config.toml
num_hidden_layers = 8
hidden_size = 320
n_experts = 128
experts_per_token = 8
d_expert = 32
d_shared_expert = 0
hidden_act = "swiglu"
moe_layers = [1, 2, 3, 4, 5, 6, 7]
router_score = "softmax"
normalize_top_k = true
routed_scale = 2.83
balance_loss = 0.00569
balance_bias = false
router_z_loss = 0.001
n_groups = 8
groups_per_token = 4
init_std_router = 0.0061
lr_router = 0.000248
vocab_size = 2048
norm = "rmsnorm"
norm_eps = 1e-06
tie_word_embeddings = true
optimizer = "soap_variant"
learning_rate = 0.00339
beta1 = 0.95
beta2 = 0.99
batch_tokens = 65536
max_seq_len = 1024
train_tokens = 465300000
max_steps = 7100
dataset = "wikipedia_en"
Below are experts of layer 2 (counted from 0) of a mixture-of-experts language model. Rows are named router (the router's row for the expert), gate (a neuron's input weights, with its number), up (a neuron's input weights, with its number), down (a neuron's output weights, with its number) and show model dimensions 0-159. Each number is 500 + 25 x the weight over its row's rms, rounded and kept within 0 to 999. Numbers have three digits each.
After each expert's rows: "comes before" lists some tokens at least twice as common just after its tokens as in all text; "gets" lists some tokens that make up at least twice as much of what it gets as of all text. This comes from a sample of Wikipedia text that the model never trained on. Tokens count by the router's weight.

# expert 99
router:475489502467535528514522527482465479530450483479518491509488495498512487487530517524550499490470533522461520487508530506508511485532473535469523483462528536518476471481528485497480508491473519529545478509474454506524462492517459473519528510492539449507474470461466526509519521510481505462469516489463531548438489488469545485460480520522536489475527497522480524483509471516493525525500543489472499486528524538496497523468491512509521518532526530485519516455526517485524504471513549
gate0:503548500499507487508515513525536510466437493474488459456496520538494532508522513517519498507441525500483537468542530468471495490516501545501500486454490487546528457507531497491526507488462493521501481480501492495480472521528474485446500442518534501504528550472485510521534524524469488538479511530477487513485485484493510506463496471488514526496538527526522555471505463496512509493503560500471488458514505510508516535509470475506468527505479510469490525456504503499506496505499519
up0:532509497503512518478510451482528493461454474461465464421490511532499533547519484524503511506486523514534520470537520471455493493506511525496477477460524498528520480510548501491497501482459512510474516492560475513503497517501482533445502481551513519508507514470501481513530513534460501517488504523476460508500488478496482498447502479488522481487510534530549520487536460485519507486517510502488480475518485519514485498517470481499471527497468491472480495487500516517494491504471491
down0:485563504511553459508468546531451538526469524522460508455496463493467496510487473503492512527512538481472500510497532506511453538485499492531445538483480495494500519495474509480521524477485517497511486524498519498510508459524468503504547488484499530436502508564487560526496488529495472451503512520513457483485532509520521559479480495489482512533497503492493515491518494529509497511480537507479491518495527492503531510477522505515500507508467454527520502528483502502495540519457483
gate1:499513465486474520535531504501506522496514475521504454495573519465491528505508554485545480504508474512508449476497503509517488489459489472511510507495523519451493524508506528563487504474470459505473475486470476523488523526499479510483517470508459501507498506505487532518503537543489507500493503458521552547493550548497514479514554531499492499472517531516506485459485505487534522490533490463503499517506519477499511515521491486473483524439541488492482483488538413441495476470490498
up1:516512474505490488521504506516554502493490493502494462501541509440488541497518522464522505491508472516521438488536547517530487503499509510509490509521531509468509487520488534545482495508550464506489494517493494512501517525523470521492503501499482561475493479526515500498517529536498503487484536461516538506488523516500502507470531493492525472501565515503501465513491541466529480494515505450530451518487524491508490511496479510479508508443479492465501457513516458457541496465501525
down1:516493509493510506536512504479531518568519504482498544507473506473530540465540509477486554558488476458496498424507496454540531470472528506500508524531534491514505467487504505485506482512473493511521538498510502489457485516498490468521487513492515493454492490461489547493469520519506456497516525508501519507490537478484479534531489485479495523518498522479509520523520501468549486491520473538514531482527489510487527466434512516502474485487465477528480493455511466473502503452507473
gate2:528502513524522535519518463505527519494525487491519478510505505509518454533475490560502506562494503493451536476482509525496462504475487487499503507526486505499448507451488480504515472477492502502528522490522483487490513417539506505511507488438519503504510466465493481544489535534520475496521522555537530486480515455497479496506504497502505517484462498460493463510483485525494516504477454516519453483546487515527544490471567539468476535482478502497491529515497464473469506466525520
up2:491487517489467460514474532520488464538515504496503524503484492478485540447517506456509507484527467519519472518524502496516526492499502518511473503463489486517513513558482503494470529537500471466466454515480491510541516548484518519520475512534478501527485489524524498452500464474480524503502470470488490520528486534510517504537480510479473483522514484522474542509507508487469495517495514474518577517489500487460454500539448497525531450514534491497485466477512514527527490525460473
down2:528470482518515531482503490462523476491493487530531515475482463523542462515458476522535490516522561490521483509490463524537528540476466481512449441483491499508433471506464483458522525482540511502524472542501552482512468519498478546483516497504481546513523468480513479438479546527457514452504502507459496489515478505518443515486485500501508498516471511490455471553487510514465518494426476486464467505486478472483524512520507538517472479450515491526508487535488504502487497492487502
comes before: " |", ".", ")", ",", ";", "–"
gets: " 1", "2", "1", " 2", " 0", "5"

# expert 14
router:475475502478543526519540526492470484520470468472527484515447480498493493511537511539516491494462508504465530485530528509500474491557458524487529479468524522505485491493548487542475535502488523529532482479475459507521471478479466467522532509492512473529470485461468522508502521529470504475470515495495527523445498492496529462473475528518540490461539493534485526490491479515473522531511549473456513497530544535486542531480470534518528524521534523460517511460513526483523495477501540
gate7:462502489513535493499471507458567517502463446494489489488480512493472500524535475473493485521522513511451549486508496513509483517498499507491507506523492526537509455470503533499546493505498501511537442491504474480488479495542493466480510454472499432499507494494552466499510524493464553484471491521470461476515494482482489540476533533524474487502515486465541478487488485506488515519511508507555482514505482498519497486500506428515479503557449536500489479480521531457496518499531540
up7:536530508474478475502487512465479490491477516478495531470491557468523484445522568485464488459565465509521494499545485483507555526474480501481456441524461475522465497524508449479472501511514477506501528545469492518521524512482528519547475524505506516510522518503482520495515531500500519470478497494494528504523488512531492459546435481470501504547477482504500509509522515525484547486544510500494498498490504516467498475540483494484558483517490473523498519479505455500508489522494464
down7:486468528527495493515501462534510465490492541482510483530521495509478509509518510546480500492508477491497486483434524476543520505517492519499493502458521527501466521506529542502495535487484483511512497479479507501476498497523498485531534551539522517517494463494490511564497509490494533524526493495531534507469504489483579443489503560517463473493475466537486533520472489527466478527470505431507472502507437512507467503516522477562450498518484502503522535444507490488491495516530485
gate8:504499506504487478565518464471484468500482457533493460513493478496505496494458498504479481525499489500490505480502492541470502527517478485463535471510511477512504533474518498483518496509504527497515487508533476484471517466511532513495521499545464500516483505522522536520482529526450528475468509468518529452457496542491544498489530519548523514471493486469549508481508496497477505533488475487437489561433493510480472463495489505480491500540496484503512519438505509492514516534496530
up8:501521500490508519469523513524521542499514519499530537489514484483525506515508500499485518466505506497535512541512513458542509460497512527520484497478503519511469460491477489488494515507501510511496497500457522508523448534482509485508476497474531528477506484512444525492499484483518487570502524497517492556554480459490477477523501490483493464531511482538445517489497516502501520445533560503534538472583505492511491498496497512493536509457510485487543482560506498503490516524508485
down8:507505522472500479488521553526524485540538486538485492495497522499547503520495482506485512467515558475502529480475521494513474508539512512474484486488501515515530527508512500528533490507524481517516525492497514508504505529509460487528497490480500485514492495488509477478542492509543530500531465479502506463461525492551432495520497544519497538471529452503517544495507520500503456536485529522514502511467498488511533566493492476508503551517508539498479489505516475540463478510481502
gate9:541482491508525508466498466479472494556512493501511496540516472496532508519527501482521514503527478531510499468491513468529508493509490473504516483485507462522500490448563546500512559489534513525490507483489483484514473528477479490475487489493514501469470493542511493504455478503434523505496506492497509483457519499536503494468450475488513503510510526501488463511541496465474488504561474508504491522510519512491510507492469525534514544493484525499510527522485533494498507481487512
up9:500499488493496488564553547502545492457489502499494518426468530491484502501518533502544468515484507468486518511488495530490511526492507537472496525517504524491506498535456459489490485515462525498499448521516457511488517482531516508514518469491491469525538497453504529520508505496537531483508528500514494531536451539496490528519481523545518519503496464485475513521492521524554522499459506493451497490536463478520503457506509412503510513524494456501519501477508466505519509504514488
down9:522452500453480572463443504556469483511476511504526485493485524512503501515503468508496483526506521481464532446462454434489512498478496512484439490497458501521502473491491524487496535479516497544521505542489497490500459499519462471482524520504486527524531454550486515519503497498467528522477499530518495507503531517539489496489495521486506513521498475489540501504498576491499506499478551516516525510512477465489501534481502521546474545519513493546507511529503561490521491511491482
comes before: " |", ")", ".", "%", "2", "1"
gets: " 19", "2", "1", ".", "4", "5"

# expert 79
router:482477508468525517525513533500475480531470479482533471521475477503504479507510514528498471525481537526481537488534518517506438494542473518484542472475517514503472475499521477529477530502485503529507492484468468495516473465514455467527525538498518458520478468479475524553467542527481495465470556527495522520462499439480515482477474536513526496469556516541469522481493456505482524535472522482462523490534540532485526518491507525535530517476531538481520524467521544454523502456486523
gate0:497482502479514579503535471522456499495513527518484486491462478520533520480521523465557495532469507525485517483516493486484530506471498487561444517472544508461474487519480471530544520482469525467472503504515514509515456500491475527547510529453499509519474502460491514529485546497531499490498502517499486521557496568471502505494510478485541506506463518510470520498465489493532477465484491518496475518481527447488474508470509492504486537511515505466532524485515498487506499495498477
up0:477502491502472494491514536510546502509479530524459449504538499501463514534530531486454545487495514507431509505480467527500534501482534515560483511498471466494473492517509505517453505520513497466473500504502539487519508489508491509480528497492533487512517486539445475553482528509486473575507510463521482508503496470511484474502508510503495451499536519526517485502507464491554481511455459482491484495516532453510511477474522524464482525523525533509508498465518489506492549536495506
down0:501478436538512472484569449504483494506481494486528500537465480509486498496545500537488482514515515523477512545515539533487523466471529525488486461505522490458489486472498502503526512476501502465478500522492523534487518537516497493465481501479496483561478473485494503507497460474532493505456487507531486506488491539486502475493471490500442487467477475506492449493493517485487472515488480522520517533450510510454506493495486496524509523525481512477491506510494488483524503499477469
gate1:489442447563502469552491512448463474491504507475520532538546471516526482459527507487526494500506508500478464494523503547511498486520508476538544475498518521528515502489519513537548494496472488521517552529483477492494456491484508519483567502473479481478522512499483487547516467533463544462503491522470490499489557513490484501486505486524459509511513504516485530492484522471508500538490496490500513490494510482493489486489522519515501467510510534478447502485491528502485495529515512
up1:480543540451488519469523475520515504521502495503538430474446502493469517533508487502521516471503492504507519515497476455521526502478482534466474504533503509510501467520518463503458537508519502507492468486500527497527498474533471481510460531520512495494475485471479500438509527467511484536503502498500462518512449484518535500513493514492520500507504516507488527482476471539450478450488505488528484495536497507511525482485508526497503531503502483546574511497526498541527491499479509
down1:533493532471506527453493486589490464502531529505495496505518515498511533508489503476549502489480523502499527495523526538497471495509491485454498516537490507502513459503514494524530506522498439525527481486455502508469469486518490467492455546528493494475496504481487502523512488505481514512527518508467488467543537472491496525522529528553516493480507495506551499459520526490521507482465530523483538505487513469515499500520572522499542491498566539470521518516464505522521510493553493
gate2:464486500502495515488475484470465524481463495506526418520487476481504485534530480519484539535509468500493472485526514474475522504454476479498504473485486514488476485504488497510475517521504496487495471495469486467513487535516480509466485507525528538481470470499519497437512537475513512493466486519474541498496462529524525492501513497544484522534569490514525531481491481495497548506532484496515475520490484505485502480537467509470512475451484538466483506421540513480520482513563478
up2:505482515505495500496478482510487499457475502531476424487493467504499510501527503502475527497485520493487474497478486523466496519446529491519508495519523524493510488474500511513507510530466500499481467481522494484504523507523483518458492485510533551510486494504547514475494532511459518500468538510518551532505515513492515484489538499497446520522551480466540524491487434442505523482510435504463480507509494485546469510525473484474481467502507512503500508495493515453564524547531509
down2:514489514523473447498511488483534492480568483511517550520489538480479562521495523518492484488507473529487501506474530516489502518507504517521463481497514501474495538485541502511479507488454500513470529501517526481537514489510509464497500507492480503501455510500516489503464484484474532532503488498465464525499484548472439496513486465491506516493494492495489451496461490504552508454495413493541469502485509508497449548505457519503541493520524499429474502490491510492520504486505450
comes before: " |", ")", ".", ",", "–", "–19"
gets: " 19", "20", " 18", "19", "00", "10"

# expert 56
router:486480552480499542536530519454458447521477481499538512522483454486534505510532529513516511486493535518479513474512521523522518508563477523478527463462519515474478485482510477489474517539482542538519489508488488511550476480508493459545538521510520462524476480460473518505491520528482539475495536502480533524497523504479522495478483529509533497460521508525483523491511478501460512517475524491475522477528518506471487525486484518525519488506516521461522523476495512484534501470501506
gate3:508452506537493492503504490486463468495499511547493540499473520472517517495514516480462562484510521469476503442466513504516499502444473502510488498479539436452480526539512497486493529501508510504501538524462561489496499514491531487523482480494521471519479516483510491495537478477522521516511512455512545516519524542493486514510485497481498523477536463524508537490527510477464497515500535519473524523481493487530439446536485522468553470457511498503492487472486522530490517464461509
up3:497559454467526506512520477526543531501523465459492479501508469519518480509484479509546430483491488512513504547509498520509524488566548502475500492514451543551489475437500495506482521484471490528487480486508447526512480490497485522486518512508495518455489469503531510501482533534490501491500494531493481471471484480521519503504485504528494459515496539477484453507510505519538523440497456485518477470492532499481553562489497472531473533513522490493496489506505491498510486518528491
down3:510479481494506486502502526517464490501529502483507478525487548543473534506532509498510503469485524517526507485502509488505477482476483504449474484515572483501476477542537514530486511485517490503486522475444517553463448506499495497526483487491518499494533497477482505503503470484502478477493517490507482511476510505502464497540485473539512522488499474483521503459486510500541474505486511480502516507507511458486509496479496489482487483476531508530531438424550471533452536531498525
gate4:459502502516509496538526556492506523464478550525481522547520502510501514530518470469486530527488527501502477552478520508494454510550443488512509536503513486542500540505524529500479479482509488480496530492505525539498458467505534540495528519525478452522477523470469504542522496470510471438495485508487483507501484509481479510466495513444511458491540551504544491506527474480536472525526450552456497485507499532501519506486463485538510443490545497538484466448493527499532471502480516
up4:540499492486535541478488483505489485533503468504513511479490508458480491491489520542488507478537492492495525490530453487521535470425508509517483496495494485503463468490486518447511522486469532486479468522499501485474518528518445438503497486478483524504502505527490489495494483546489499558501505477496514491517499470538499481462505477530502528515468468468464517511469542492493545473492507463540508491498529474501486504565498475477458551516470521466512518525520487505452478491512514
down4:490424504466492475490532520534481487549485518493518587511476503482511513490497485506522467490476498525509521480504495499459528514491542496485480523544516505489534512497514483487501497480539486478495542497528478514468470492522496505521510483517510554513556513485515503488522494476547511507490527517542502482518527493479516541480493493571526480521500486510517529486479547510505503486502527498483500515501484481530462516470490495501489495517497536513518521464496500494475542449474562
gate5:512523503513479532477506497494491492496509516529503515526500470487545492481495538505469514476522513525440507464420485513513489509500460469475518479506504466444522508494485502496520501529540503509514518488466524517492517479551530467556506488472491486510521507475537501469489478478523505519543541449461518484571556499536510515505471500471552539482521455512526480482506490518458483511491555519489502501479459487493431512537520476538507496459494482451511462445497522507514484465521493
up5:507490486440503477509477495531533540521532481469513480512518534485450488492505477497523511506496471508528489526568501506519514520507483517472521515500478516589498460484497513482472490464497464488499492510537498495492475515450501560432461516531505499475462488489459510515522512506462479497456468534549496506424458490488492500492495515514480457517482527505509530507519507487517531506488468475504474516472530490483522454509473514489521518524557521540479524527496494528490503524481515
down5:464525434511494518489513502510481505471519495499492489540494525465489496534487508515531466506455532496476522508511523517486492461475480538499494479505541519501477480506429456506512520489486492496492507499517522472513480492471511522494507514468483501502522468491486524475473497496509499483444520482517503512494527460498514481530483549469516515507432487490490502447466503512481532527518509495464508506504483425475495487516560496487530531508497519516549498441544511499509469505479492
comes before: " the", " a", " his", " 19", " an", " The"
gets: " the", " to", " in", " by", " for", " on"

# expert 86
router:451489507461489510518525546453472459546482475494528528541480493461508493499513533553491457502496531543480515467535546545518493471514478517480511463505520530507462485497509482495468490532499529540514465498471480518527482480507492480534529537519516481508482468477478496479503533498494550463475522484482512504482509492497516489467466510548520508477531503524471532475485485489479510538489530483477546502533546507487483509485496517502537494509546529481531504480504516473513512485514498
gate0:486505479505457474495496523471513499530507473562538534538481445502495466496494516504476446475532478521517546486525466492482521494499503482499499482485526526527547551481510500474480487523515490527479536496484503505526557486498519485495504512526508483504529553493454478505526493522475508467446497456512492482507492483480475485455544539509477518480503503479501534485520540479518522538487522480495534518491527543512479505471518491481523473488557459485529468515484510479483478504455521
up0:475514502427437449469508516510478525554478504505495486519487472493513516524486486502500490469547520531509510477492546501501525502498479490500492516515530504479540489514503475519551470479512519460492523513496539513530514487483513482474524527511513471506522547480474495528555501467481523470481481513538495486536513541442484526481492512480512437516531488521532495472527537476507512551497514478527493520500535520484501460474491487466497498508537475491514480512477481488500472549458487
down0:529516548472495493522535531526485528495483483476503461537467519476528471509494491504471481509504458474534500449533526501491479505501492522504526518510476533473531508497501524521528516490469498527520504479515497506528480528499494519528468484485499516471524554469475508518494502490522471490505532489480530470518492526536533506489503511484466452497467456499532464498524512482564480458480514502463435503502523533482488489506471496477470488485539488486446482553460534468479510514506503
gate1:478509516530465530514508507498492491478506490465550515531521523483492478455473526497480495497506517510497524460488483533547475468499550480528505447498505485498525486512493475505492522543461458540531502497486518467486502491515494552500530509477519525467515486454452486486488511475548516508450523513504487511513471526554501510478499503548460541535500499563461510501482528503487474510502507524517522472507508495538465486425538463519498503500532513498489508547534495506520508522507506
up1:509511476505524488485507495475522518539489475495522521467495517518479443506511522478498492487447529536478454509509435553508552526520491494477522487513509538520476521481513525488551467490546502455447458494492465513484545478505506465544444514517507499494492505516466534497491482519534467495514501514556501509498534509522482459437494477523503515536480504488492529482500471489505514492479536479500500499462453531508490497507500506536547530497498500511470510497528521510491488497522526
down1:495507500522512490463519486556523502510494544512445494524511529466483500506460497528473515468504510506462500515486483474512511473487446532541483514493503501492500514475497466497487502483513477505529489502489485453473482499481485488490529498543506557510482525455496502480480483511463475508499559468503537478485521492517495487498468498470499501486488499496456512505488483501480521530504491487468519550491451531515479514491524469482493498505499521483546490483486507566474555543498463
gate2:479544494500505460462531505501525460497497495508509531471518492483538502515534498511466470492491559519454522511507481515490477476507494503557498487518484552557464514506509503490499479539518547488512484447482521497518505483538513496492479447524482475453519493480476500513511478531496506497509488492452482468486531470449498488477512482554503492493514462477521531453467494541477510500489470486437482502450502526491522448508513506539484478455474536488508469510485540460487480447540468
up2:431527505536463504500514433533480483540477483509478507475486512491487517507524490504451456504455546512459536537531490548534486477521512498505498504475464480529517531508505490485506439555497506480507475508482522502498519491524466510499481505505522462471520506466488476513468507504483527474473528473508476493495504486502534481514514484560470481510524475470488493530463484525484487507512488508442533518499533519487553482526473454541515509452459495511480457530552564492512467476490460
down2:544528556485527508527494537502568482487489488477477524555505520514510475466441520490460528485474505503475501484530505536527514494533471475513534452490508519492535524505512433502503509515506486498520507486547513504499510497540536500480477500536502480487481514495511521516462521503536523507507493531537475469513529500546487472517503518516485487520482466509513539515487499510500459492451498475500510506492521493514506517503496514545472501517496468499464504521555520457509548521502517
comes before: "s", ",", " of", " to", " and", " in"
gets: "s", "land", "ry", "ter", "ver", "ve"

# expert 57
router:466476515472550525523523557464483493524485488487533491522505500524514492464530518510505522488472519535473557478502539529541475483520486521465531495499541532512472489452507492490471524513480520510508480513476486519515456471489487489526552516492498465499485479484475520487503527540479534481479503484473527505493499473466521460486474511488533488495522515532497526466503471554468508545474513490474523474545528520484484515502491498553524492531543517496546509463506511509526509473535509
gate3:474439476509505467477551472526464517479466540509497524465458486520490523531522531547464504462504498528558516465506502519476523493467500513464512494554470508487472500523499514491517463474487507468511467532438532471491512468454485486496550505476472468443514514492482449469465501480541511463470560521526549452547504472489508478559460522488509508545490505481523472473497469524472446516535488494517514498496515506482544520539484510506502503541525510502506491533482518537549502500515509
up3:488506519459485496490518498481504490508509506522501523544480465509470508480489479530469512509472482460523507533450502492489473492566501508500492529473473530547488510479510497503479453500517487498526458481569496502461487496508530514515486475497521481512485500470471508516512486477494492490501439426454506540490511538536530490523507503548465506501508501516515545521502494459537524511488460491464526544520461508500524447475494460446479518482505519464503515487497481499480462472528442
down3:508499450544486503501532540560464539452497498506515479475496504516458476500503486523540455537538545481520545518510491473478566505475439460491526499530491504442510466466514500510463501529517506473494461486498487511533493475533474485492503445491488485462521509502502526511532546536508451477492538479511502488548487493496504543469526445517486472493538484490528529487492502511515495497523499513469500477485549539492509500529508478478468491542525498479499536491502458477513522483518492
gate4:476467550491533530483448518502477513532516515473512487556533515541464489522465505524470544481514472470539533489489528549481439494459493550477530509479510519501529522523485495488452496461551523522481468485466494496489462542517522505506516493498475511479510502501515495461508501487526545510486528476529499483485503473467508489535495508489532511526517511518516470479541469556502486519458487491533511531526540485555491508521473489474570540519490501588537477484491533500532499500507461
up4:496523459510493502486537511520515441518449484494497550475500447473526514508510521461495441474529531505509508514506441516476547509515481483518510523508504476527498471514483523519539517512502487494529521514518507492485545493529508518534473518522480490483485494499489528536484497505444475490481523527497484504504537522512515531493546521499514488472479530529505570510471493450495524475543542496438482502437535514506511490485537515534478476483513504458475516497505507475520520472513570
down4:535480486510532465490546497537492465484472471509493496511508497539544454514530497506490515521497454516472492516513499516490503493510491529481480491519493554448552469473510476533502515487510460483479524495535543517490523492498470452512543469517506498506489497498512508468527486481488496487497476497467479511531517531451458517485498521490530474514498471531491499464530483495485492528519510465448494509492522500523504493508475544500520489476523535497473507461489452474533507526499504
gate5:468479491483494472472503543514515505486516510500550475518491493525501523521461525449529534475506509520500507518484545525496488470468523535458503544530477474492453520505492496464509529502439487465489472496502492521494524511497482502495525525502504525479534536478504481495529504461462505495491504476488506507473520518506488489443494494484547499519504508518514494477496523457511509530516496549480470472471506510477524476499517556507496473551556471507515540486482483540539504499512489
up5:513494477528488528496469493488522456555422459471499484468531487493458489502507483518489505521513509439554458485497521544511498537520523449535512464526482499493476485536502480517527485521525552515513489486477484522469481454487506488505489482507539506503479540475521488479520557533507492473502513504505463512553479500508483532530549497552472500489529500510470494537497513512500431506490509470489505509514530505512504495491499428509522490503489462473518469509552488471509459505508479
down5:537522506494474505495533483483499500479499483490545486494486545478520466515546513459454547513464506474526534484483463487510488505496509485510525523490518513489535504512486490479530508501487511489465510491510503507451489518491490483526466459469482496514454502493458515459497458497500487497465500498492498517516543532527533463512553550512536522468509498497538499455517491465473466514539489493492528531521491475496470521518533518508514512514484509498496496504494543518525503493518463
comes before: "s", ",", " (", "a", "ic", "ian"
gets: "ic", "'", " at", "ine", "ia", "us"

# expert 59
router:470481494487524536527520527423500471528481463503536495538497503500510473498530529513493516472482498529493530492482533522556481489510487527480505471496520531500452484482498464500482514522483530524522483511475490530528484490494502467535536512460506481502481498488476518492540521497493529475485523463434526533477515486515515475473476553536542475499523506511489521476496506516443521526486523477475526486570501502493494510486452524493518476497517533488521520471535492500503509470528508
gate0:506485516491524487505481548474508445514523548487555504523467478514501462502449499507457505498490514455498515526514513507523525481479545533488515506509469461495481497497537481519477497473483479506466501527486530515468510533504521497510510539473490492485461495513500464492551456503482516486520467480494489584497518466535535472508476519501507431488476474525469549446538523480508498476496541497488465490532490514478491499512523482484475505538505515496489503498489499478486513493490506
up0:566504534542495504497495472470508399463513498523479528501459508502528474510535507495471535475498509481483521495498507527472471496487506497448539488534461513506473505472504445489520524518499477490482474494481511499525550514479483513512554512467511514584476513496472508498535437505475533478474494497446482515498502547503535451531516483487486482490498483486474486467521560485476472521485507495503518448539497518484501479527492503515486488511506522504484485497528492530468483507488538
down0:473510511533524517483459531449489514480476513467516468501523467566520512496501498537514552457479494514531501541547494494528482536493498498548531463515532510509518457465477503496473523513512516502473488525505532495497513480499503514476518500509521522513528499554482496562508503537515507484547509507500504482459489480517490478514485519506476515463456493469502518482511539477506487507549497451536509546509467478528516524524560483465452498525444497515487466466516495482479501514495459
gate1:472548484542474522486478485485492472472471491539475500518495475473473500499524476530455505496499491502440560478480479468525507490491490483508481467491517488502471506483533473487485535534531492512502534472529503522466487500521503471522498478495502507489511480452485488544482516514478541535494515502482514485498485453541510510493519502509513519478505530504543491495423506508470460528450532502493458480487474507496487558530499532515513460507506527505508480475556489457446504444550497
up1:462530527518485544459523501498481503475461526553499490521493519489485526489512497550499504529512512478454522490512509507512459484490506500505488509528480457479489482506487507499445506497523499491471543507507501514493513522528479455536491495473506486483483483454500431548531459476492528496490562497467461510508476515515510527455472529511495504507478525490529480489463548482450474522478520517549472486500448512462458553486510532472527497493466532508543498491544506465493456488507464
down1:505524556506509510512487503521494503482522497534515490458514442485493497500503515476485465458457484503517504518505537523536497439452492498485506464512480555481496554469537541489505512480503500488513553485511482513524482530507534535522514495470528529496526542482496505481498450501497520471525514468506546441499491516511519508509458509506482438506515506472539544507459524488521469523497472487452468471495502501483552465474511497518487476461510509485486455538486490491510539531520460
gate2:498497470490560522513535481435508488477503507534542499498495488518488517507487519501529489509465516459479545525481526510527493487489520521518492503474486514535485540516470507445515516496503521486481463531479499523485489478488462484507530491490522515527493519532521491552511527450504518472503495496486471530483474513545551503494512563497499513503549466467523568473483537506484457507492517515481499513510478482538467502517544483502502480533450517521509532520514465478478514482501532
up2:493514486472545483560505463426493510475487510550496490476498458531478481559503474514488483526445514476464519514532521563522493521517527511527493505473496506560504508518486483483507510489476518500487494502513523495518498490486492487528522490502501503518512476510508526528500496482489485474474467482507452530469484535515545524519558538501498514517500479450496548484499489491493469504499497495470490515515457459569475489502500471505521494505474491506474486494522467475463529469518517
down2:464532489505525524510448479499519472509516550486507539540492485467458471465507531522511510478521533490493488490503466527471494509495467514492510526456516506511501483493476480495507479468493517489503503505499517491442520471555487524490451544492494543475540496504549468469501477481461575502467523499467551539554507496435497469530500466499498553477490507497483524517499533518526477458487487486531512498487465536532520476534549518511469507521449464482479478479478513510508564478524547
comes before: "s", " of", "ed", " to", " in", "ing"
gets: "ing", "a", "ic", "wa", "ad", "ive"

# expert 33
router:483481552489510532517527525474476459513463474480541539515473476424532494515521524522508516458487511536484517486505542501500484504538485523481514489453544496503498499473495483480496521520488526533503483489490486496529486469510458472511529520512534466574464486480494503507525524561501509481488503475501532518500517499497549439473485516507541498473517505512476531501531479523468511529462546488482525470537510526479477506499492512534539472514511536476526519487524488490529478490480504
gate0:509514480503525477518468496484454465520463449490512509522505535520536527523505490489510522519496508526526465531495494487458524473497496519465509524510538528466529519481538536498528530524501458529446449472501497511515498539520501519433479476484458468477513534519485524483499475556522506477511513476495474538516508464488451483460459472470521455468495490476494526511478525493482475585512488519510541515504511479489504509486493512510504497488458489486539513499495484513497481483507540
up0:496502479480462551484558518494509569455537555513520471490502495488440498440518516508478475500515496495486559514509494514519486523509482506509525491502486485528426492523488450452492505514490495505524518537486475522453458487495535464531485521508537527527489463477487500543514484494481500513461487518517510464470497542479510505500508559496491551484496527529507491487518487498504556451482500482485491522534482493521516493514501509498507503501528516508505499485511515456518529558553474
down0:501552520468495486524516515518488493511520474500488518545479486503514533477491500501503516458490503482560511488529453485465450457515483532496476499489488467489492497495557495505500518475540462501479494508507506489499496566483483499494483534522530494474503493512473436516472515491512504503504508490483485491540503467519496472572505509492491510509490513490489493474517482491535537414498535511468507479506519419489538521440518494502522527487496478502478523501473479475483424480501493
gate1:479463455504536460530499527488481490483504493548497521490449503476505500538514495528510524501518505536508486482506456509513514443516453465515480539463527456501518481497517477508525507511469495506484451472476492474488481538522514504489525531494484472478453506477510493526518509489500492479485448515514509450520521513549463484503491515484443541517517528507499489489489471505484504531502496505571500534506512489522514524498560456526521504478493469487536475505498518460496549506488502
up1:507523522556466513480561452488472483507536457468539411491520482492491506473514519477490510522494497466467490497509540519501514530477506475524515532492489517519483512466467538501493505506519517500528545466487522480500493497482483480467523474497527517487538509539466530474533512484492513483480562490511501529483479515476546515504473472507470487517482517512517517514492479521500480465508509493509507491440485518460483542504474479476492485506517517527475482481487517541556485501507481
down1:447497490513522478517535514500460559460502539504494511511491481504503490563545508506527531531534542499524495521553472495518534496496512505506499484549521497513508466496562460536509479478498507512477495548501524482466492528517517545541499497496521474522497516507451466561559466506509456488468521505486467480453476494459488502512461489480528497497488453434552524464482474440504514470550502502536468490466543506505496527478503486489511437482505533512513462501514503466517509496506498
gate2:459501495513490495498491505486514491483455525529511476523507508478488520513508537525488473515508505519456519531479518501540482453485525502496517530481558420457521524526508517541513496504514559490446506459481493463486511512525461476522540508483504456501515517474516515481514506488512480489477444474486492443536481511518530478489537517511467507541518502496490503487509488541459529525495525542480502485522543483506519525513492469499528468561475494486525448471494495476481485498455445
up2:519504468509505506492512491499512472477455543516507485507502486435494507505478547537500484544515509534466534512493497504520515485487505508496513512469532429449535516514525506550488491509513532500444522437496494481468504498510504472507497507491481481549507513498504518462499467493523475459444465498474485461537486511490538498479545506500484474544504486496446476507469484549455525538481489520506499474509546487497497510517490491499543482528497520494480444490514485466482473490463454
down2:501500512464527507478489471507532495486524488506504478501477508510469514525492470474492494512463444514460454497482527540475509480506527502525479492477467475482484470515514529504486440488513500529516468532539488487457564484470475509506486483483504492535503541497537471445457507541527497505537525475509502517511447484480512523450523530510546519516456507530470503473485524502480494535471466543547495575484505518523483523527478512514482535502495522481476469518496486514488508504498495
comes before: " the", " ", " a", " The", " his", " 19"
gets: " to", " in", " of", " the", " for", " that"